{
  "d_model": 384,
  "d_shared_expert": 0,
  "router_score": "softmax",
  "optimizer": "adamw",
  "lr": 0.00122
}
Below are experts of layer 4 (counted from 0) of a mixture-of-experts language model. Rows are named router (the router's row for the expert), up (a neuron's input weights, with its number) and show model dimensions 256-319. Each number is 50 + 15 x the weight over its row's rms, rounded and kept within 0 to 99.
After each expert's rows: a language model's description of what the expert responds to. This comes from a sample of Wikipedia text that the model never trained on.

# expert 40
router:71 51 76 30 54 44 63 64 44 56 35 31 29 38 42 42 45 39 63 68 53 56 72 43 40 58 55 71 51 81 44 68 32 37 77 42 45 35 61 57 51 64 56 49 62 47 65 62 62 41 39 77 70 43 61 51 63 44 51 68 40 48 44 28
up0:44 48 66 46 55 55 48 43 23 42 37 56 55 49 49 51 58 42 62 74 76 66 63 35 72 66 40 60 50 59 62 85 48 51 61 52 32 39 42 63 88 66 60 52 80 57 61 59 45 56 56 74 44 14 45 49 51 36 58 52 26 53 58 54
up1:61 56 44 50 70 49 38 41 59 58 53 42 55 56 57 71 80 63 69 60 69 47 50 16 38 40 53 73 67 64 75 53 35 60 84 32 51 67 72 65 34 60 41 44 61 60 15 43 73 67 61 56 53 44 71 74 51 76 65 29 35 72 51 50
up2:57 50 39 26 57 41 54 45 57 75 41 58 61 47 46 48 56 34 49 90 64 53 50 49 38 51 46 64 52 74 34 52 50 49 70 43 14 49 33 64 51 14 46 57 67 51 69 43 62 80 52 52 62 39 44 59 52 45 58 69 42 40 57 41
up3:50 64 68 48 35 58 79 41 52 39 51 46 43 50 27 34 65 41 54 49 48 44 79 22 42 59 49 77 37 50 42 50 33 61 62 68 48 36 50 56 57 76 53 34 74 35 56 56 79 70 51 68 54 14 25 84 47 48 66 45 31 74 59 56
up4:72 41 58 45 68 58 53 56 52 81 45 46 45 50 59 61 47 48 80 29 43 63 66 46 59 77 32 75 66 49 51 69 50 64 37 34 68 46 39 79 62 72 34 78 55 61 25 41 59 72 55 78 52 46 64 67 56 40 77 31 57 59 54 36
up5:65 27 54 47 51 47 55 57 51 45 41 57 44 53 61 47 75 44 53 64 52 42 56 32 48 57 54 40 50 60 43 72 34 61 48 30 57 33 63 42 44 56 48 21 86 50 38 61 54 74 69 38 78 59 58 51 63 64 74 52 55 54 37 73
up6:58 49 56 53 54 19 70 46 57 62 51 37 56 43 66 46 59 33 60 37 49 28 64 67 34 61 60 61 43 77 59 53 32 34 63 37 65 48 47 20 63 39 70 58 52 70 61 38 33 63 47 53 60 40 56 38 56 64 62 52 58 31 27 68
Description: Foreign names and taxonomy

# expert 44
router:42 60 50 63 22 59 46 41 47 37 41 57 41 58 38 28 34 42 50 70 33 60 81 58 61 47 48 70 66 81 69 69 38 75 20 51 50 26 68 57 73 59 31 72 72 55 64 35 49 75 40 64 68 31 43 54 49 67 44 54 07 72 76 63
up0:70 89 43 31 30 48 60 44 36 36 75 39 53 49 43 43 93 63 74 33 44 59 38 56 63 48 65 71 23 75 73 64 50 37 79 49 26 31 53 60 09 30 27 42 65 65 30 47 52 72 78 66 53 56 57 36 33 56 59 50 35 68 60 45
up1:14 48 41 61 58 53 41 62 72 50 44 78 33 85 79 38 60 88 54 58 50 58 56 27 36 50 34 40 55 69 57 27 58 32 56 58 79 45 32 36 52 41 55 52 22 59 70 45 55 39 62 50 70 40 50 51 75 66 55 33 64 56 40 50
up2:60 60 43 46 27 56 34 42 32 73 68 46 37 58 75 26 50 30 39 45 46 81 44 46 72 30 58 51 56 45 51 59 34 36 50 34 44 36 52 66 20 77 63 40 46 64 46 24 86 66 63 44 26 39 60 71 48 73 64 56 40 53 38 76
up3:45 55 29 42 38 31 25 28 53 27 60 25 39 41 29 38 45 42 85 24 56 63 58 48 42 57 64 42 66 43 23 54 58 42 61 13 60 53 64 39 42 70 34 40 68 64 48 65 30 78 36 67 47 33 29 35 58 63 60 87 63 60 61 64
up4:60 28 56 37 61 47 59 38 32 50 74 50 39 62 43 68 49 53 52 29 51 70 68 49 61 51 61 57 25 54 63 52 08 55 66 36 45 64 65 63 09 69 32 40 57 54 38 42 55 43 48 67 31 26 51 57 28 61 51 74 41 49 57 12
up5:55 53 60 65 41 33 73 65 37 25 33 50 35 60 51 39 80 14 70 69 38 72 57 51 57 35 46 54 34 47 25 40 82 31 65 68 29 43 19 69 40 40 21 43 57 67 48 78 40 59 60 82 43 38 53 57 33 81 71 60 46 55 30 42
up6:61 25 52 71 58 67 46 43 56 83 38 46 18 44 68 35 53 43 37 45 51 75 44 63 48 56 64 62 52 56 55 62 63 63 77 34 62 39 49 26 36 53 20 46 40 65 49 77 51 55 34 34 82 47 74 24 55 75 43 75 41 46 49 40
Description: Article and abstract nouns

# expert 0
router:46 34 35 17 39 48 52 52 36 52 39 21 38 56 49 28 63 39 43 58 55 56 69 36 55 63 44 74 64 63 45 55 60 41 02 41 46 26 32 53 56 52 55 53 58 48 36 66 55 46 29 73 40 46 35 66 39 19 51 70 31 58 68 69
up0:29 83 77 47 45 51 47 50 38 46 18 47 59 17 74 36 36 37 52 49 48 49 44 27 35 67 65 27 63 59 86 95 67 40 54 36 66 35 48 52 75 22 45 40 43 24 81 66 27 49 60 59 58 35 61 47 44 46 40 31 43 76 37 46
up1:44 36 82 38 24 77 53 52 53 49 46 39 06 60 53 34 72 59 46 78 41 56 75 82 84 53 35 64 53 78 63 69 71 45 45 42 31 45 60 60 72 70 41 45 69 58 71 61 57 51 43 65 49 30 39 50 56 79 58 45 27 49 52 45
up2:60 67 38 39 48 75 66 40 45 52 85 59 26 54 61 28 31 40 87 68 48 73 78 52 46 31 43 56 63 71 51 80 33 51 35 60 59 47 47 32 67 69 46 62 54 89 75 58 29 55 62 50 66 47 56 42 25 55 94 51 19 36 66 51
up3:49 44 45 26 41 38 55 29 39 56 41 57 61 36 56 46 43 33 44 58 56 77 53 51 55 49 48 51 58 56 49 58 72 35 44 66 61 30 48 51 48 72 54 87 74 60 91 55 59 68 74 51 40 28 61 57 33 54 67 33 38 44 34 66
up4:57 70 76 58 65 81 49 63 47 51 28 42 39 25 58 58 26 45 69 62 53 48 66 43 34 73 35 58 48 73 60 69 60 47 51 50 35 45 31 51 37 56 59 61 60 44 54 69 41 59 51 55 60 15 37 56 48 50 43 66 46 37 68 28
up5:36 68 41 49 47 65 63 37 55 67 32 52 18 56 25 33 60 32 57 69 34 75 55 66 57 52 43 80 44 54 40 89 61 48 64 35 55 47 39 65 40 55 42 62 74 63 32 45 60 46 64 82 42 25 41 77 55 42 52 39 20 53 55 57
up6:57 50 70 60 42 64 60 48 39 56 63 32 52 62 27 31 71 45 44 60 31 50 53 72 51 33 34 66 65 43 61 51 55 51 53 57 59 49 46 74 29 33 43 32 34 50 80 53 50 55 40 44 12 59 54 63 36 52 59 61 54 63 43 64
Description: Linking prepositions and conjunctions

# expert 62
router:43 67 63 68 72 65 52 38 31 54 59 31 34 35 35 29 47 43 67 73 59 41 76 62 59 52 40 75 68 68 41 53 52 51 43 24 54 26 54 54 59 73 43 47 58 64 61 60 65 45 53 57 71 23 50 69 57 44 49 60 28 48 57 52
up0:46 55 58 28 34 91 56 32 25 52 75 40 35 73 30 56 57 35 50 47 25 64 58 64 59 57 48 68 23 49 64 62 25 28 59 23 40 55 08 38 31 27 56 39 53 53 25 49 79 45 54 69 51 55 44 52 41 36 48 76 42 41 47 00
up1:68 69 74 66 67 41 54 59 69 53 41 60 47 72 34 42 39 42 37 49 75 76 55 27 64 72 47 52 41 61 81 48 68 68 56 58 41 39 01 56 37 64 53 65 67 43 21 46 54 39 33 45 76 53 58 56 39 65 76 67 65 58 38 19
up2:36 45 32 46 55 47 75 67 48 15 51 75 58 67 40 57 34 41 44 60 49 50 29 57 47 39 35 42 39 25 34 47 47 41 40 53 60 34 54 65 34 18 37 55 46 22 51 48 33 52 78 45 49 69 46 59 47 67 81 37 56 56 33 38
up3:51 52 46 80 60 67 56 66 27 00 63 51 34 71 54 47 43 29 43 36 59 36 47 42 36 54 54 32 64 46 32 38 34 72 51 24 45 50 60 35 45 63 56 47 57 74 36 66 52 28 48 45 29 55 31 53 82 90 83 49 73 69 61 46
up4:52 32 46 41 78 64 46 15 32 59 33 51 48 60 36 50 41 59 50 68 41 67 92 57 68 48 51 47 53 53 36 64 67 37 48 51 59 61 44 18 46 67 61 68 38 51 44 47 31 45 71 40 59 42 58 89 38 64 39 72 69 42 41 67
up5:42 61 52 54 43 58 52 35 61 47 65 51 56 82 43 43 69 40 70 61 45 58 59 48 37 63 27 42 72 39 50 36 65 54 58 52 42 65 77 34 45 62 44 53 27 90 34 69 67 50 76 61 65 21 51 40 77 70 71 32 31 53 61 20
up6:43 63 48 64 67 47 72 79 59 54 31 50 46 77 57 35 53 35 37 49 53 61 29 61 41 64 56 51 49 51 53 65 40 62 44 49 74 54 24 29 67 80 63 48 34 55 29 70 48 42 11 53 43 49 26 48 62 54 39 72 37 53 75 75
Description: List and table markers

# expert 13
router:52 41 62 39 42 48 45 65 58 54 75 35 31 52 42 22 56 16 62 65 43 41 67 50 37 57 27 63 79 73 11 67 45 31 30 45 50 31 36 63 52 60 55 45 69 67 41 45 60 62 22 64 58 31 56 71 64 60 58 68 21 59 76 41
up0:93 59 84 32 27 68 41 82 57 72 40 60 40 30 40 36 35 62 53 50 52 63 34 99 50 48 58 46 54 47 45 44 37 68 30 50 48 39 18 35 88 89 58 60 89 60 44 29 58 56 40 46 87 34 22 37 72 45 55 84 47 57 71 60
up1:80 68 80 62 58 50 50 55 37 38 85 25 33 59 53 25 62 33 46 60 51 41 30 61 54 38 70 42 59 61 44 65 70 68 52 45 45 54 56 39 65 73 66 39 62 58 76 41 40 76 39 30 62 26 62 44 39 47 65 63 51 56 75 32
up2:63 64 91 48 36 56 81 63 37 47 52 68 35 60 34 71 57 47 35 56 26 55 42 42 60 30 42 44 73 52 74 50 66 65 32 64 47 35 44 51 52 29 36 62 60 64 35 33 46 39 48 44 67 55 20 41 59 39 46 58 39 59 47 36
up3:40 74 56 55 29 71 51 73 46 48 39 53 12 73 31 44 70 22 51 54 37 36 63 52 69 49 31 88 64 58 70 66 55 49 41 35 38 28 25 59 57 54 51 48 70 36 47 33 59 59 69 66 44 28 60 48 48 34 64 58 57 61 27 67
up4:48 44 53 42 65 44 49 56 55 66 56 38 41 72 39 43 32 69 50 30 65 67 48 72 31 43 26 39 53 55 68 55 54 35 49 23 40 42 69 42 66 47 51 52 61 17 35 71 18 29 42 83 68 58 42 45 63 42 34 49 43 34 52 43
up5:44 74 54 43 48 45 53 51 32 41 38 53 48 81 58 26 32 43 46 43 74 72 59 36 46 82 64 43 54 68 67 51 48 71 36 50 42 39 65 63 38 36 59 51 55 54 32 39 57 82 37 35 58 31 39 63 64 09 49 27 41 35 49 70
up6:65 39 66 25 61 18 71 29 56 19 48 53 45 32 32 56 46 64 81 37 52 57 64 40 46 90 54 55 21 30 29 62 39 23 39 35 42 40 52 60 53 54 43 40 65 33 37 70 46 50 47 54 57 46 26 42 56 57 46 47 50 64 42 24
Description: Prepositions and clause links

# expert 11
router:71 60 47 40 38 68 31 61 86 35 60 33 31 43 44 31 35 34 65 60 45 63 81 48 45 41 41 58 31 75 46 68 54 51 33 47 28 34 70 54 39 60 64 52 56 47 68 44 53 44 48 63 56 30 74 75 51 69 80 58 07 49 36 47
up0:37 70 77 49 20 33 77 60 76 23 55 26 47 28 64 31 57 46 63 56 58 40 49 54 42 73 40 74 25 63 40 56 46 38 60 30 39 42 63 73 60 46 54 77 44 43 37 33 55 50 39 55 79 58 84 42 66 49 75 64 47 61 59 36
up1:52 37 65 51 37 51 32 30 50 47 38 35 56 64 43 47 67 55 82 58 44 40 63 53 79 44 60 22 68 39 43 59 76 61 51 42 63 45 12 51 51 82 44 33 56 56 56 58 65 71 37 45 38 45 27 63 69 40 59 34 54 45 47 48
up2:53 41 50 49 94 48 50 26 56 45 42 56 58 65 56 55 47 68 47 84 51 77 59 48 59 81 61 61 44 70 70 72 82 29 60 76 55 25 43 42 48 37 25 74 59 49 54 42 81 39 58 46 65 52 58 78 55 69 64 52 23 36 75 62
up3:50 40 19 26 39 42 60 62 66 56 34 68 55 66 47 58 65 50 49 72 39 48 46 23 27 47 64 35 40 42 47 58 72 59 41 20 30 51 73 45 77 69 66 65 47 36 63 71 51 68 62 39 55 43 22 43 60 55 41 47 44 38 61 72
up4:36 60 36 42 53 65 58 46 58 34 58 41 69 40 33 57 67 56 47 40 50 51 64 49 58 64 48 51 57 69 57 38 59 28 54 69 45 46 33 52 62 30 28 51 41 61 67 32 57 30 81 52 33 48 73 43 58 75 58 27 64 43 67 80
up5:46 47 41 24 43 54 54 54 39 59 39 36 41 54 54 32 38 37 37 74 75 49 42 42 62 73 54 66 49 60 49 60 43 58 41 52 52 32 56 55 61 41 59 45 56 51 20 63 60 61 52 32 64 51 52 35 72 66 37 45 43 38 72 50
up6:75 57 45 66 81 54 73 54 64 56 43 40 31 53 69 80 63 35 55 54 61 63 50 39 33 53 48 48 12 54 60 53 57 50 54 76 49 34 67 48 42 22 38 47 64 43 61 59 39 75 48 54 63 75 36 55 55 41 56 47 58 57 03 44
Description: Place and object nouns

# expert 34
router:58 65 57 56 47 61 58 23 26 52 55 22 13 43 52 50 50 38 64 69 18 55 89 48 56 57 50 58 77 69 35 65 55 41 46 40 49 37 40 59 43 54 58 76 68 41 49 38 61 46 40 49 45 35 52 69 59 36 48 66 36 67 26 54
up0:67 53 39 37 47 45 64 43 65 55 23 41 56 52 60 57 66 50 50 32 51 37 46 25 28 61 36 35 89 63 27 45 75 57 24 38 57 48 40 52 23 65 30 75 48 52 59 59 45 54 33 59 86 40 59 47 42 34 42 49 37 63 59 75
up1:46 51 04 57 59 31 47 52 33 45 40 55 49 42 16 49 38 36 57 59 33 69 41 50 80 48 50 56 69 59 53 66 56 65 38 57 56 35 48 43 29 50 41 36 50 60 59 59 37 42 32 41 39 40 36 69 49 54 37 41 45 33 38 50
up2:45 38 60 26 17 55 37 35 46 49 55 54 35 32 34 51 51 37 59 37 64 40 56 56 70 33 44 54 36 53 65 33 36 22 27 63 31 55 54 47 50 83 51 61 37 42 65 17 65 43 52 33 58 55 40 32 45 69 34 31 57 62 43 69
up3:70 40 73 55 26 36 31 85 38 39 26 59 47 59 60 40 74 47 58 72 59 42 47 56 71 37 65 52 55 43 37 79 68 53 57 32 51 37 40 36 51 38 76 52 75 45 51 44 46 63 40 64 48 33 63 49 46 53 59 62 67 65 50 45
up4:38 47 61 81 56 56 58 60 50 53 50 39 49 62 73 58 44 42 24 56 36 31 52 62 44 52 60 39 58 53 57 49 61 53 79 25 44 68 53 54 71 56 76 47 15 49 45 70 45 55 36 53 55 70 59 34 46 48 35 59 58 64 63 39
up5:58 39 60 53 59 75 46 69 54 25 37 47 62 70 47 52 75 42 80 36 43 33 40 47 62 63 48 56 38 44 38 33 61 49 43 67 30 54 25 69 22 62 62 53 45 62 53 71 76 51 32 37 14 25 42 56 92 39 44 30 52 73 56 51
up6:35 64 66 41 51 50 55 57 37 60 69 47 35 75 59 55 46 42 64 28 38 60 46 57 71 60 65 43 60 44 48 54 56 60 66 38 77 49 28 55 19 58 51 57 37 57 27 06 54 43 37 46 65 57 39 41 52 35 62 41 49 91 79 51
Description: Infobox and list punctuation

# expert 50
router:44 85 45 53 40 42 54 35 50 36 59 47 17 49 32 43 52 43 76 73 71 43 69 61 32 66 48 63 42 76 50 61 48 50 87 34 43 40 55 44 58 60 32 56 71 72 53 58 66 70 71 73 78 28 54 62 48 17 78 30 33 42 21 56
up0:62 52 54 69 59 64 80 42 51 48 44 36 18 51 45 47 31 46 55 39 40 79 69 60 70 42 51 55 46 58 50 61 67 47 56 41 47 37 41 36 37 38 29 46 56 64 32 36 48 42 51 69 60 38 37 52 52 47 53 54 26 62 49 41
up1:46 66 52 43 65 76 50 72 55 41 48 24 37 59 45 26 37 23 68 42 32 69 52 59 68 53 40 79 53 43 75 70 57 29 64 41 60 45 64 45 41 60 55 57 58 46 66 68 49 64 11 78 56 42 51 64 63 37 61 70 44 75 69 40
up2:22 66 40 51 26 68 64 28 37 46 55 38 38 46 14 56 49 52 54 79 60 39 87 17 40 82 56 42 32 52 54 78 30 38 40 44 43 36 60 31 37 54 25 44 39 12 33 20 56 64 66 65 36 51 37 71 54 46 38 33 50 46 70 52
up3:26 40 80 54 34 35 59 65 37 70 64 34 25 41 56 52 57 33 54 60 58 49 54 63 61 53 51 53 63 63 46 38 54 37 63 15 51 34 43 41 58 36 35 60 67 27 42 52 81 31 56 52 60 59 50 56 39 31 35 38 14 77 62 91
up4:18 54 39 55 39 50 47 54 51 33 55 28 28 37 34 56 55 60 38 61 65 60 71 49 64 69 54 74 45 85 57 53 79 52 66 26 36 45 24 63 72 72 35 55 72 70 57 54 71 61 55 78 41 52 39 97 48 55 42 64 57 62 47 44
up5:62 48 48 30 65 92 40 45 34 42 59 20 61 52 45 61 56 55 52 40 64 58 63 24 56 51 50 58 47 46 42 22 71 43 64 43 56 48 37 58 59 65 30 43 45 54 50 66 99 57 42 60 27 61 60 52 45 62 82 62 58 31 59 38
up6:55 42 66 75 63 63 46 40 27 77 49 47 44 52 57 58 43 43 45 33 47 33 64 87 41 63 64 45 40 49 37 49 68 51 54 61 62 59 23 41 51 34 51 46 41 46 47 58 66 40 49 45 28 46 56 47 66 43 21 71 45 78 35 31
Description: Sports prose connectors

# expert 47
router:59 66 44 16 33 64 58 37 37 50 54 55 29 48 52 59 31 53 47 56 77 63 83 59 68 33 45 69 37 74 74 55 68 47 40 58 48 33 52 40 44 50 49 77 70 46 56 30 55 74 45 69 61 43 52 51 39 63 62 42 29 51 39 74
up0:45 75 58 55 35 50 39 52 66 39 62 74 49 54 41 33 46 41 86 43 66 75 40 56 38 57 39 44 41 76 50 35 38 43 67 64 40 54 72 30 46 49 16 53 44 43 46 23 60 76 46 40 35 43 33 44 49 44 35 68 31 47 72 51
up1:31 47 49 51 53 63 51 62 76 54 84 53 58 56 25 45 62 42 32 38 30 79 70 58 61 67 67 78 39 51 62 46 38 47 81 61 55 54 49 61 34 52 47 51 66 70 63 33 69 39 49 79 68 74 55 36 56 19 44 46 38 76 46 71
up2:60 80 81 48 49 49 61 43 23 61 46 45 49 73 51 31 42 31 69 40 76 66 50 51 43 61 60 65 41 49 39 65 27 27 68 38 42 23 56 52 45 55 75 68 42 79 57 24 35 64 44 67 62 62 71 64 33 42 52 45 75 60 72 66
up3:41 49 60 77 84 45 29 56 48 56 66 51 31 47 38 44 79 48 51 67 52 37 48 45 37 37 41 69 55 50 41 66 32 60 49 38 65 57 27 56 35 52 31 35 46 72 69 57 44 48 51 43 74 40 63 99 31 58 35 85 25 51 46 76
up4:66 62 54 38 49 61 27 78 55 60 55 69 46 66 37 45 27 58 46 32 40 64 84 56 55 42 60 56 70 51 52 42 41 82 59 62 36 25 68 55 40 27 23 46 66 39 60 59 56 72 49 43 35 42 45 46 48 37 50 30 33 31 47 44
up5:34 36 74 29 51 45 52 44 57 72 41 29 22 73 62 42 75 36 63 66 53 63 36 58 50 43 57 50 35 74 39 62 43 50 74 50 50 23 66 66 52 64 39 77 64 63 36 58 68 45 56 71 58 41 34 58 93 63 74 59 34 45 59 67
up6:57 62 40 59 33 55 50 67 43 45 30 61 39 38 31 37 74 44 53 70 40 60 29 20 63 42 39 56 58 45 44 61 83 44 72 39 52 53 21 68 50 80 73 45 59 67 26 34 66 66 57 38 53 60 48 61 46 54 71 85 48 67 42 62
Description: Determiners and sentence openers

# expert 21
router:62 67 64 28 72 63 66 56 61 55 50 28 28 53 51 45 38 58 55 63 59 74 67 79 35 47 40 76 52 67 49 70 63 48 34 59 62 30 62 35 75 45 38 59 66 52 53 58 43 46 54 77 49 32 45 61 72 21 56 33 21 39 27 47
up0:60 76 55 40 45 64 62 29 38 76 39 39 30 55 49 47 47 55 50 58 79 62 54 50 44 45 35 76 47 57 41 48 39 35 54 60 79 17 58 63 29 51 29 46 99 62 33 36 39 32 49 73 63 43 38 59 72 53 67 35 44 48 51 49
up1:58 43 57 27 44 79 40 44 36 52 52 61 64 35 61 54 31 60 75 60 26 43 44 50 54 66 40 60 60 59 51 42 74 92 37 57 28 55 49 63 54 62 38 40 48 55 70 51 35 58 30 27 44 28 15 56 39 62 61 55 24 36 55 49
up2:34 37 28 82 43 57 56 48 41 60 60 32 38 51 46 61 51 39 71 39 54 62 43 58 60 68 59 70 43 54 27 48 32 51 31 09 42 46 33 40 58 43 64 74 75 80 56 34 63 71 36 51 50 52 40 54 49 63 51 50 43 54 71 44
up3:74 54 55 57 42 60 27 54 48 47 39 65 49 75 47 31 36 57 27 55 38 39 27 62 45 55 80 22 70 51 55 54 41 43 64 38 53 30 31 39 40 44 59 59 60 56 35 38 33 53 59 62 93 67 42 57 47 70 41 38 20 71 76 55
up4:66 73 64 27 60 34 38 51 64 59 52 51 14 71 31 51 40 48 45 70 49 47 68 42 60 36 46 67 56 71 62 49 67 30 75 30 37 36 29 61 51 41 73 37 56 52 20 32 52 78 55 51 78 15 64 41 34 67 57 64 24 50 43 70
up5:68 69 37 57 44 62 69 47 70 53 82 67 47 43 79 53 61 35 57 70 64 67 35 37 67 69 44 55 37 60 77 46 42 70 50 50 45 45 56 45 67 65 60 42 55 30 42 60 55 35 38 38 30 48 50 44 48 76 50 56 46 52 64 32
up6:44 69 74 58 39 63 58 70 61 56 51 44 31 53 41 26 47 41 57 61 42 63 86 67 39 63 46 51 69 54 49 75 38 80 47 53 46 39 76 30 69 63 44 27 67 33 42 47 42 93 62 65 64 48 43 45 83 61 45 33 38 48 65 44
Description: Proper-name head nouns

# expert 3
router:68 36 34 25 45 50 57 38 77 51 38 53 35 64 38 29 21 63 75 61 29 44 69 60 46 25 58 73 57 77 48 59 53 43 43 38 64 28 49 43 52 47 49 38 62 46 34 17 53 75 52 69 59 35 40 49 58 43 52 46 33 55 22 51
up0:46 67 64 50 69 70 40 61 55 31 44 35 51 62 62 21 68 51 71 87 63 61 57 75 41 74 64 61 41 52 49 61 95 62 56 52 42 16 36 55 45 73 42 51 47 47 30 36 58 54 69 83 53 36 52 45 50 71 63 66 51 57 65 57
up1:59 25 36 13 56 57 56 32 39 43 53 53 41 51 42 53 70 66 50 52 89 47 53 45 60 41 50 64 49 52 49 61 37 48 59 53 66 46 71 21 77 62 57 65 50 41 53 59 72 44 58 47 34 61 66 37 40 36 42 37 44 60 89 74
up2:22 67 52 60 75 47 38 53 43 52 31 56 26 53 49 19 64 16 48 50 61 51 67 80 39 71 29 43 51 87 67 52 65 49 69 51 62 42 68 79 46 39 40 70 42 33 27 60 65 48 37 56 38 17 42 59 66 58 64 36 49 61 26 50
up3:64 40 59 67 77 59 40 67 36 36 57 34 46 64 85 42 42 57 49 54 65 63 44 63 48 55 27 42 41 54 67 42 50 35 46 55 69 46 32 32 51 44 54 92 50 44 50 35 55 62 28 50 44 43 66 46 43 40 51 36 40 44 57 32
up4:70 37 69 49 82 59 38 38 53 59 44 55 50 61 53 49 44 65 38 79 24 30 64 50 72 51 35 52 40 94 77 56 54 72 52 43 64 59 16 80 49 58 70 32 72 18 19 32 44 32 62 51 65 39 51 72 57 58 55 53 17 52 52 45
up5:55 31 88 62 66 41 39 23 54 78 46 52 23 66 30 47 60 38 33 51 76 58 55 53 29 39 49 52 63 67 47 51 25 45 66 67 75 58 47 47 50 58 73 67 53 10 57 43 69 62 57 73 88 46 61 87 34 60 20 33 55 75 45 62
up6:44 68 43 41 56 47 42 27 41 43 49 61 61 45 41 58 75 63 47 49 41 56 58 41 48 49 62 56 49 55 64 64 50 59 40 30 70 38 45 27 60 40 43 67 59 57 48 42 56 58 59 81 71 46 46 59 65 59 21 52 32 55 39 60
Description: Pronouns and clause joints

# expert 25
router:48 61 66 67 58 51 64 52 39 53 41 42 23 59 38 24 35 53 44 67 35 78 62 56 34 46 56 56 76 78 57 72 38 56 66 54 44 32 29 57 40 49 55 43 63 48 62 42 45 35 36 52 66 44 51 63 59 55 57 53 12 53 63 54
up0:56 58 52 44 77 74 54 59 51 29 33 28 19 64 53 58 48 75 69 39 42 66 51 55 30 53 67 28 27 42 46 53 46 43 56 46 31 80 02 56 31 53 54 72 36 71 58 73 39 75 72 53 50 53 62 57 74 56 82 38 56 47 63 57
up1:23 26 44 45 26 49 28 55 74 78 41 22 48 52 61 56 29 54 47 27 43 82 66 68 57 55 57 55 65 46 58 43 50 60 50 45 48 54 28 64 31 50 72 39 57 57 49 78 78 55 68 46 27 49 43 54 48 42 53 57 59 54 64 52
up2:36 49 43 44 54 49 56 45 36 53 56 45 66 68 54 40 41 24 57 53 53 37 64 24 39 78 16 44 62 62 48 58 74 53 26 43 56 54 51 58 49 41 42 55 71 68 63 35 48 47 61 30 32 61 20 38 50 37 40 61 48 47 63 47
up3:60 49 46 38 51 76 64 44 50 39 57 18 16 53 35 37 50 55 62 53 62 59 80 61 26 47 47 75 32 75 53 42 49 50 50 51 52 33 51 40 37 53 47 52 63 78 65 45 42 45 65 46 37 22 33 40 50 43 66 87 25 46 56 34
up4:66 47 72 40 35 34 59 62 23 56 49 20 53 65 39 33 27 32 49 72 44 69 30 42 33 52 22 58 66 43 71 48 64 22 65 43 60 42 21 17 82 51 43 55 60 46 28 81 43 51 61 41 41 48 63 58 56 71 35 56 60 74 48 45
up5:38 43 46 46 62 72 76 14 51 48 47 44 46 41 63 59 60 40 48 37 29 53 66 45 63 57 55 57 42 54 36 70 52 50 46 52 55 56 63 72 35 10 32 66 46 33 85 63 28 58 76 71 54 44 32 60 45 41 73 53 49 56 80 26
up6:38 47 57 61 70 50 42 47 18 42 25 73 64 60 54 63 68 33 47 46 37 65 50 70 51 61 35 62 79 80 60 60 68 66 86 20 13 36 48 42 58 79 62 37 67 42 66 51 66 50 40 48 55 53 59 34 76 85 75 32 49 25 47 56
Description: Activity and institution nouns

# expert 28
router:40 61 48 53 33 50 96 57 93 33 84 27 46 59 46 15 68 30 67 61 59 47 75 45 63 58 41 86 64 78 53 62 55 46 41 46 33 16 37 54 53 40 45 61 55 65 39 49 63 34 44 76 49 45 46 77 41 59 69 42 13 49 38 41
up0:58 39 53 40 69 67 42 77 42 21 33 48 27 56 32 45 77 63 72 40 38 51 61 78 40 57 27 77 38 63 56 49 55 42 53 14 62 13 51 75 28 61 53 59 61 54 52 43 40 66 43 61 53 31 65 64 43 53 40 49 39 69 72 41
up1:31 30 33 18 61 16 48 52 60 41 65 29 54 46 20 31 80 70 34 66 42 72 70 36 46 55 65 58 64 47 43 45 53 58 56 33 28 43 70 74 50 40 39 65 66 37 67 66 58 52 49 41 71 34 53 36 79 45 47 79 74 28 33 48
up2:57 52 69 45 52 56 50 30 44 60 28 53 30 70 27 56 46 36 49 54 31 75 66 63 66 53 04 36 73 53 39 62 44 74 55 32 59 59 44 40 48 65 51 54 54 67 72 27 69 73 57 49 56 53 20 40 54 48 43 78 45 44 48 60
up3:75 62 53 25 57 43 65 55 52 44 44 59 33 63 52 50 74 37 53 78 67 64 37 25 34 49 45 66 59 64 74 54 49 62 52 42 33 68 54 67 64 17 58 46 68 65 59 30 40 41 50 58 61 32 52 59 55 40 56 62 47 56 60 54
up4:64 54 72 33 72 58 53 27 45 73 63 38 50 67 47 62 65 50 39 51 54 38 44 47 53 29 42 42 40 60 58 53 13 27 79 32 72 30 52 61 72 42 27 50 58 41 34 42 47 68 45 39 47 52 45 50 76 29 38 52 56 61 57 59
up5:54 68 32 47 30 43 53 53 48 81 49 40 63 74 46 66 55 67 43 43 31 33 35 58 75 26 30 64 67 39 65 44 53 44 66 45 42 33 43 26 50 48 55 44 39 38 52 50 51 36 22 55 64 46 74 29 33 68 35 36 76 62 38 58
up6:33 46 50 69 62 32 22 44 59 59 31 39 40 59 57 64 61 38 53 39 41 58 68 64 35 40 63 51 70 35 77 38 55 57 55 42 64 80 57 76 37 59 49 54 35 44 47 51 58 54 47 59 65 48 50 43 19 42 45 41 56 39 40 48
Description: Places and locations